Experts of a small language model: 5648 steps.
Below are experts of layer 3 (counted from 0) of a mixture-of-experts language model. Rows are named router (the router's row for the expert), up (a neuron's input weights, with its number) and show model dimensions 0-159. Each number is 500 + 50 x the weight over its row's rms, rounded and kept within 0 to 999. Numbers have three digits each.
After each expert's rows: "comes after" lists some tokens at least twice as common just before its tokens as in all text. This comes from a sample of Wikipedia text that the model never trained on. Tokens count by the router's weight.

# expert 95
router:501544539502534465537506486488470503514549404525415543523407431456470504463511576493553441466459577571546490577525554527538586457540587533560568501499516503495445571440405501549535515476492483587452415517562456436441584548420415458614427513358441463606477569516545485536452466601561448501544445498542584485539471575474528523513423514525434490471475551483579541556485483478531532424447507506453523462436475547459440423468477468536468523442511445465485457551505504545519502397439506
up0:461431511470491496583495500433485544580545558431445437423523570512547541472510573514486510461493488489505471461518550491543550543444436532403473496377503524449510568450443388524563488418504442516526397539503565491498525519451530464538664403420447475477527539437465485467472474522506506483460475503538460468494437497466529566514496498523438355471404458430455593556523391486513526572452496505564527489472514540466496554489451501528434417488563516564511443513472387482393548508544542
up1:537518488469496515556473490450462512530560472549561486494541542482505449588441451437490511481537509518550534496500447647503571594469491440449381513601533460485549480514483474506416578585416507475469493420595464413493519511564486535589531421446493522483545495519540451464548510423531561459410455498523584527521390557583552581466503505523481522440511522478476548500561461565432493491484506518558399437432381536502508462516495434462436537599548520498477470450536550395430576521505529
comes after: " the", " of", " in", " for", " at", " his"

# expert 23
router:557529456551584504571522484589527445505542503504561555512480492466482480468354466458388471383507455448499499491512584540557485537404507502565555552581488542460493488424477469528463486497490529504518493447457592544495414558536506495507463602541473416432407513557517604420398532466467476475464474544554572466453579474491527489527443505520441454562501431491541530540505497475543515498506560501523453518465435642500458549517522494419395491459573523518601571483476458416553520503479417
up0:535492604566528518473467446472575486477516482492464561494459495510514524596514453446533538452521527550550594527589462470506516561492537434471554494560525558460505488512404479462451482520416480505484407483511507464566413573518476536474560459467539502491514430499553434393512436547558494468458547488495526535498565493604489617471455490473600446515501471557582576530547486455386429614430466542445498471571445577459448421566514577553550484439438549513447585478448446490521555539496601
up1:525496531432509557532537435444526432559491481368506491427497454506482445472500491504569473467537511423535406501540620527502540443459597467497389571537540511523563419457457448484517505504482516475482542524566485440424517467408494482475491515484519548499477516562434526508437483465522594528608377545528580569480350480369563506460590500458440491552554436464516523593474526485581524576451505518481522473520580597571505482471464507526447501497451501547524493485512510459441428480428469
comes after: "s", "c", "er", "t", "st", "vers"

# expert 67
router:592523466559435513466523437514573491505481559490527485482402547526437440500405472518463446486542423583489539416524437425462554518480471529592570414546506482428456434509489377566506486513416575459578570451386504552535410415579484450454444561584465496459487468514501551478474489437586537500502528456513486602535472470475556522447494451483396413548453553467574500508598545531516453558492544492507457505507477461451506465510508475542517452508461518408528534490386537498556491583499471
up0:470494594475570560551538487446524454409497425523503389442458479552501568461511496530507448552440564433508576485503441559475509516549566428448465512479488542470493441492506458517513533525578521450503463515526540637449535486591541467412480502373611502506521529461536557506486599442551513479584472566473524493539523472513538543513494530516528498500566567534511455460559526511441472448483540419508507506453521450370480487465416481352531454494481463433524471473599513474500470470324502
up1:476484530513491529489445533447459507525463488479503539442537546433502481525494440342489533546583435524542553492536556558582482507554531506506430512529442579640539468572476512557598651512535469444432495472493512485465563506461535515568602521549451462536503417525473507487521470555490553557514456599530435451559471464556455490521447540435399502491471562478502508440513503492411530546418527553458541536434481535543562552469467586468435572507483494508501557449365526526532507480374451
comes after: " T", " P", "T", " p", " Mo", " S"

# expert 58
router:479403448611451540429561488449496559558451463538468475541493453454521469538513503449555527527498635498529487457467571429526453479538517506530481513612526460469506621543604511472585527453517482525559438403542460412587541441428502577519475524538514516487465495548553440563547482485432462544568570508459442521456581396414471560476417470534544493496535529563517530563485470510558432479504496485498514581487526528447423582498557446484516569565466556523504538520506402565531528583459424
up1:512349557500505522586508512495466519573561471570470489432562631507501436481457499577550420528502443468486590541484478477449494512510438538542572548493450509493479500482480528547481486590468550418549422564489529498487485523482491413543498528466502509555466587503412497450458584431478467488513511563513538537531499431455536458437558462600475463556478500469522462485466370498432465464504527515467508443557489538505500535447542500618590470494373513534488427457446514357390468515422518
up2:466492432540453552517482401554534494467560467506585431531462478555484444443524561434472559543535405511513442439495594562456475508471487411542476593482513516453578576542519531487495475518466537508507447504465562550374443451416475407451519590515564587495474535531509526580402469588376540586484414574551472476476463504606461495586560494476562433468517443469516518502543548495485530514517472440409475543453529527500527535455458503419462492574454462456503477440491557437405519524521525
comes after: "1", " |", "\n", "4", "0", "°"

# expert 53
router:491495518471428608516515506546615452502441528503446520414431501548482441513443558526459513553505405582558584444572473496383499520491603485627551478502496482498454509442549424478516576590520569435501488551442551475532478493464582526469390461469518539438454482535506514589413518511523540556403510523428497546545519484489437540451471459510504385580476487419616570502543486518569444545431539496533552589543573485503502462473535531530459412499500502443553536452492505483546530501523516
up0:464510494595456508499469423505487507608560493460594490418581461547392490482565542604554597506540559497524437514511459502532538618533621482549517612455530473548590501519518493531589622463534476476445471506590489516502483498499470476529520479441539484524454609467400527477431529576487488451519444530455507447544461564449411487464506488524499476493475431466561478502496513440447524470511459468525512452436407556462505552475434516454515424531537519470410555479483542487509394552430586
up1:501540573563480530485522532442529491501435523502518382522463482472606472485549501533411557539526501600455493601541506514451543408613553496477527547569464465488495514471478524504513502483465509523496497442630448454513554456503547491514520527465497454481495479534514519494478430534409489489532416562502580492555464382483433542551441432504444536495585578534467479551395507545481476622508406432450459560592511465534609499427425472573471609523575473415544506541484499459461472469572492
comes after: " L", " G", " W", " F", " H", " B"

# expert 125
router:482441453630453542466531517478510564523453467503458486538509420372576515542492465470522502485465586499526497454497551447546536506540534499508477535560526446469513584460599515485586547437466513451506431398518463384581522453428452597508461544533485513480445501578539444446560434474448443550526623499466430550491579417432446581468468507530491512460523559614510526523427542489547436454502468506494517566463544554462395525430527483477486562596481551536493539482482428569481525544440449
up0:466533514538511491529567535474434498417549437541550561431565520501452460519527517570505501429499564544528471505481485454506499472542500459429460548517440570473549454438399570451439523497497465518536461582481523529532503515522520544428567514470413508491607508396544495447565476546493424420471442419553427502428495480518606560506565660432575419501532540519530461529431481474399481559498566512524541447546584518442503493514472450389449498531453513412536514509524522397447497455556589
up1:373526429548541504508520526515539453434464451483450564404425489478623436378478464498446592463499514497441446490519481493459472423494482565476558525562445547536510562490476432500441503465488400469554513566435496594578451482474506629524520416469466560522505438443529450476523454557483438418408588536515540595435486475433553509433474518506539497529462462538608479485415449483509561605485435475492521499500511510502450522502509494529550447482527514494599469525491466490567429396492527
comes after: " ", "1", "2", "–", "9", " ("

# expert 37
router:503436445598421500484560499426530561539381472478466516533515435477533463531509445456548508437486579514527479509487555483522496460577540500492471539526538430459535593505594484383553530460492495492513438434560466423603536399421461583517491471538528481476468529568541436552532494543392480499598573481433447518453636415431440581488515502477540521506529510573515469531457481539552438421492469455458466596457530535463459534499528473481500501523497581533522561543489414515444456572425420
up3:451469411505551456507433416447535514567452604493479505544485530515555497423449457538364490493477490491543599441407496410484543428475458606524574539504463581547489514469562504512473433542404515503512463601517428420591495498462526529527503493464609555569461512478464461538576615469494491503490453487493421482503481497494432511503567494472557396574487549481452477503376417525449500590541560474553452448453474482460495598478482464556500548503533453432524528496526549422498499441476503
up4:480484609476418566503540476556502483482521445448476540427492518506395458443544560555472516490547470538541491450518468580473472472449413531523535471530573532495483499412499468435520517459483507477418556470499481490567490444444385447594516607477428559450505526468447451476421505507473536537518543464492538411437548433544432490498520558582445488488388457330586463449454484512559498487547493557543488562520434476458518418460405494500523431499546550603503591548511433438570500501498495
comes after: ",", "1", " (", "2", "0", "4"

# expert 82
router:510451488562447549532513416583510439471456532557490520454411402463499485496444553472432497383519492446478510426547596500463437470549428485594489455566472502434495577465464388556473529404485623515516501434524558479415459432450501497513434578503446487418471488523501555452425486468484509575484502553489605493450410503524492539499469501583509467606494536482515554534539465555532473510528468529432398572531509517490534496535567533406428496516532508478606594490499437505515541553506419
up0:450558455483473475409517469458413543462512416564515534463523492408464513598449515457513475500439536554461513472527561650528504435490541476559528567472414444471502538511487478542556499451529530499487446435501463566582532566428569479503494495593523446475508558467392535544484526451498540552550533513510544459553478612538572473488542547454515585509560406451504529403591512594468504469422490488483507664525447574430518471550503449494475541491449483490524508618457426531516461537508551
up1:421534539480561443418475546469495519555444538538491551502557444399507440468508428541460581445467511511483562463550429547565475523590462541548525494485513457538521514468512560508441497532471539444446559554517530472502589521523410505486547451495493449527497422546461437529420630554585522564553466482497531413400408537475486576532605419453391539547503514558478495545493383452483378402527519494529500409509448446514519480488532593503546532521550513574492486508470436563424498518495526
comes after: "st", "c", "s", "r", "br", "b"

# expert 93
router:482407474540421553450540493463535464522400446497454435537513460398533455541448451489513494517462579527521437467512516410517435525544534504489513517507532445463520532489593480459590556462534495501569418403538464398580551431392467594496443568550561511492542473539538433534573478471406449574537571512438418510468579392432445528416498519523508464454544540530464530525501496506524455459485454471540494523579508506509430505501570518534559578575495567564556522537495410537454479564442412
up0:531418508500503534468429462511515497471485493574476492436446538499595486521481509450492572538543388441523482410519466525439474499492481590522429555465408549494437501470465467492500545558520464501535446448476415514597587481531530538448405519453374564473415437475522548497577407417516455483541445559472475544443462485489544439448524422481528468584487451544547495571463483534507525640512393518537477532502520402459500514563476568493608539507462472517519488493593500548619442559500452
up1:471549464426511471506502458466565526468546385513537486480563524505548538562469550590483478428417449478385526566483485466494492566601552482543412495497523549428391465455425461557483411544555553449517510505477623492473491497432550559458482564529468526554439473496461551383575496569510524512477474522491499554443459428501479448473418587521546501468558529448539500511538455513454437619416462465477457440484451451527511619508525554582587493428501480507510590460473505483416541534524471
comes after: " ", "1", "2", ",", "8", " ["

# expert 75
router:468621448435489454481575507579493507526561431476478521475473490502503494545446546638481501525473491530566424539558528540464413572555563544540474614511497485452408471420571479406439484436489482583476457499477530435518550450446451545573426454469556531465444495501547460469509477592473440561425544487419548591450552481459433442513523559482523485472529544469405592534466532541543438509435548482545577547536504581493564441477524442497551559524438438463500476417554460524423442491524474
up0:517413476405583549550445518496486477520483510496481446448453533473433383504492388472494487463571523494480476558486475516521455489556508517597521438450449556525532400386525582459541384501597476607559526555475546530455445475542532575469533532377494494518481611468481461502581537459498542516525484475475385471447456509443452550434568485414574500478563504562446575492533481423523503507525441488575493450483494464465480518588534497530488529499555496624504506574489499585534529475492581
up1:567520402472580561548552475509465550519491626510481420475560567456502549501548457598521515567557538536436505589475426438445577498566525583462520522532481501483428423478468579553429457528457477507452471408424591381508534573503568574546487545507572468528508526509438498487565510463460446484452531538499512522539505441536568501533524539438509465567448491441461464520455492478541473491471494510426507502431548482465490502523623580484541471425495550461452505482481593622450470394436561
comes after: "2", "1", "0", "9"

# expert 71
router:485429433606445545449548509444525559560445455512471490538505424428541469552528479466546507463470610518502460434514576435548480503522510510495470511545533427470511589499564497488611553453497521512525436399522472399588546411411483586499472535545507504496431511550542441522586461501444450523550608461464400541482555375423468573435482475573529498518509535597530486561464490475556428459487452470519523571460527496497414527484522473465503574548493549532515556542491418560496521568448422
up0:441534548552573535493479469514527546460486466491514521460477500504547562504472581540470446484512515550449565508505442502547595482493455550364486537409468450653477457463479515558523527488481595399515488487416504483494538557543516570429483453469489407528486505517425473478550538468589468490408524443564475433482426456496447458472527517433414583567518582478548459528449483449556405573450469558514523531450515455494524486532476470433498545634439458514444516464546558494409407433590540
up1:459454475552561523492457452421561540525444550501493584524571577532488412574422554648566470488566490590481526469477481507519511456466456481543495521456573560500447568472557545527552487410387476477505525544397530430510546515453558459438408487578521400534537456464434443474536523461559463484485526540457494437534513528479484371410430487542507418565562509468532532524531508546410526486498527416482490486484568480556501489530474433470588529526575510525490523460376541568490497493495580
comes after: " ", "–", "2", "9", "8", "1"

# expert 126
router:588489494546422493461516482525491531564430432542431433590506432436625519553475516483445526463485507446548442475505579429458465544541535465584473561556551495452443549507568453408501476413545520537501424469538466428553546451429446574527438461565428548433488486560509535472517471524437442554502564458448547574425504415407451480492405533452545546528510573535531500460436561472535495462460467502546538598546529495511520577461414458447551554551542492499539487547523432556479481579421443
up0:507415530465548460490523413543497487448485524524537473534522513418435490512583441520488590455496439438436529533496598438571461534474561445459460589606495504509517496578451437464499481480489482510533455569553541492485451500579537496532481467452483522444533459497415464470546495470487559524472577462539568522486540493508585581566473441503541448618568556553579480465497504472503425544525525382544454524460490630505501551512538451455461392534492543632371466488549540456525479577531406
up1:502525507497515538428584448433570472479472478644453528473489518505539488509560469472459598505466560608516474494506538581593494536517479417559540523517483434516505478541524541645485526366524524514470388470519527512472507482501528495559482602528553489452517486443608521515486474551477460533593529429501477487458576491562526452528491491419453534550500511484552530544517420501563560355508569469483497588449497518461454530499457568458497461554514468442502411471474483532538543634568590
comes after: "9", "0", "1", "8", "2", "7"

# expert 62
router:484405461603427528434543527463539533543416455531471526528505430452515483541528494465540516483505615508516504459480538455557461501544541497515472497561538419438529596523599496452572570452517495503538431398536440404589535400395476571510480511544505500492475509555563435518541484500444453548583601502443406518485590398442455556492450437566576470527539530590512497523478508519571454452502498467488498588469501518488431563492523480491488547565507553541518567532493413584484518578452426
up2:504439530475562502548433472603438463460505467410469573418554530532563448538540441475489491534475506525394582596540469481494507536512510458505448467489478548448527577508545534520588603494482493498475566483475529477437482529464419467501571506476498397556471540497395588554495493499453474524497385508543483542484464455410530545502569498520551562541478449473509525429506525402436534525512531402474593455493447582565500429462523500528435582400495448504526597434549542352512446502497507
up3:368490537526482441510496563586486451536466549550498529521451416531480488438465561521448410451493536526528500469497425484415475375398440522480477491546471516517424606585503542546452531444448482516534523556478492588471529514546488459567466566566497448508614515509545531442427475518406490450500540503620551589429482491626582511533444473556533473505507543493508438524537518487496535564485469503458362458503516498476490468427477523622521527471453411530579467492528537487556562528524524
comes after: "2", "3", "9", "7", "4", "8"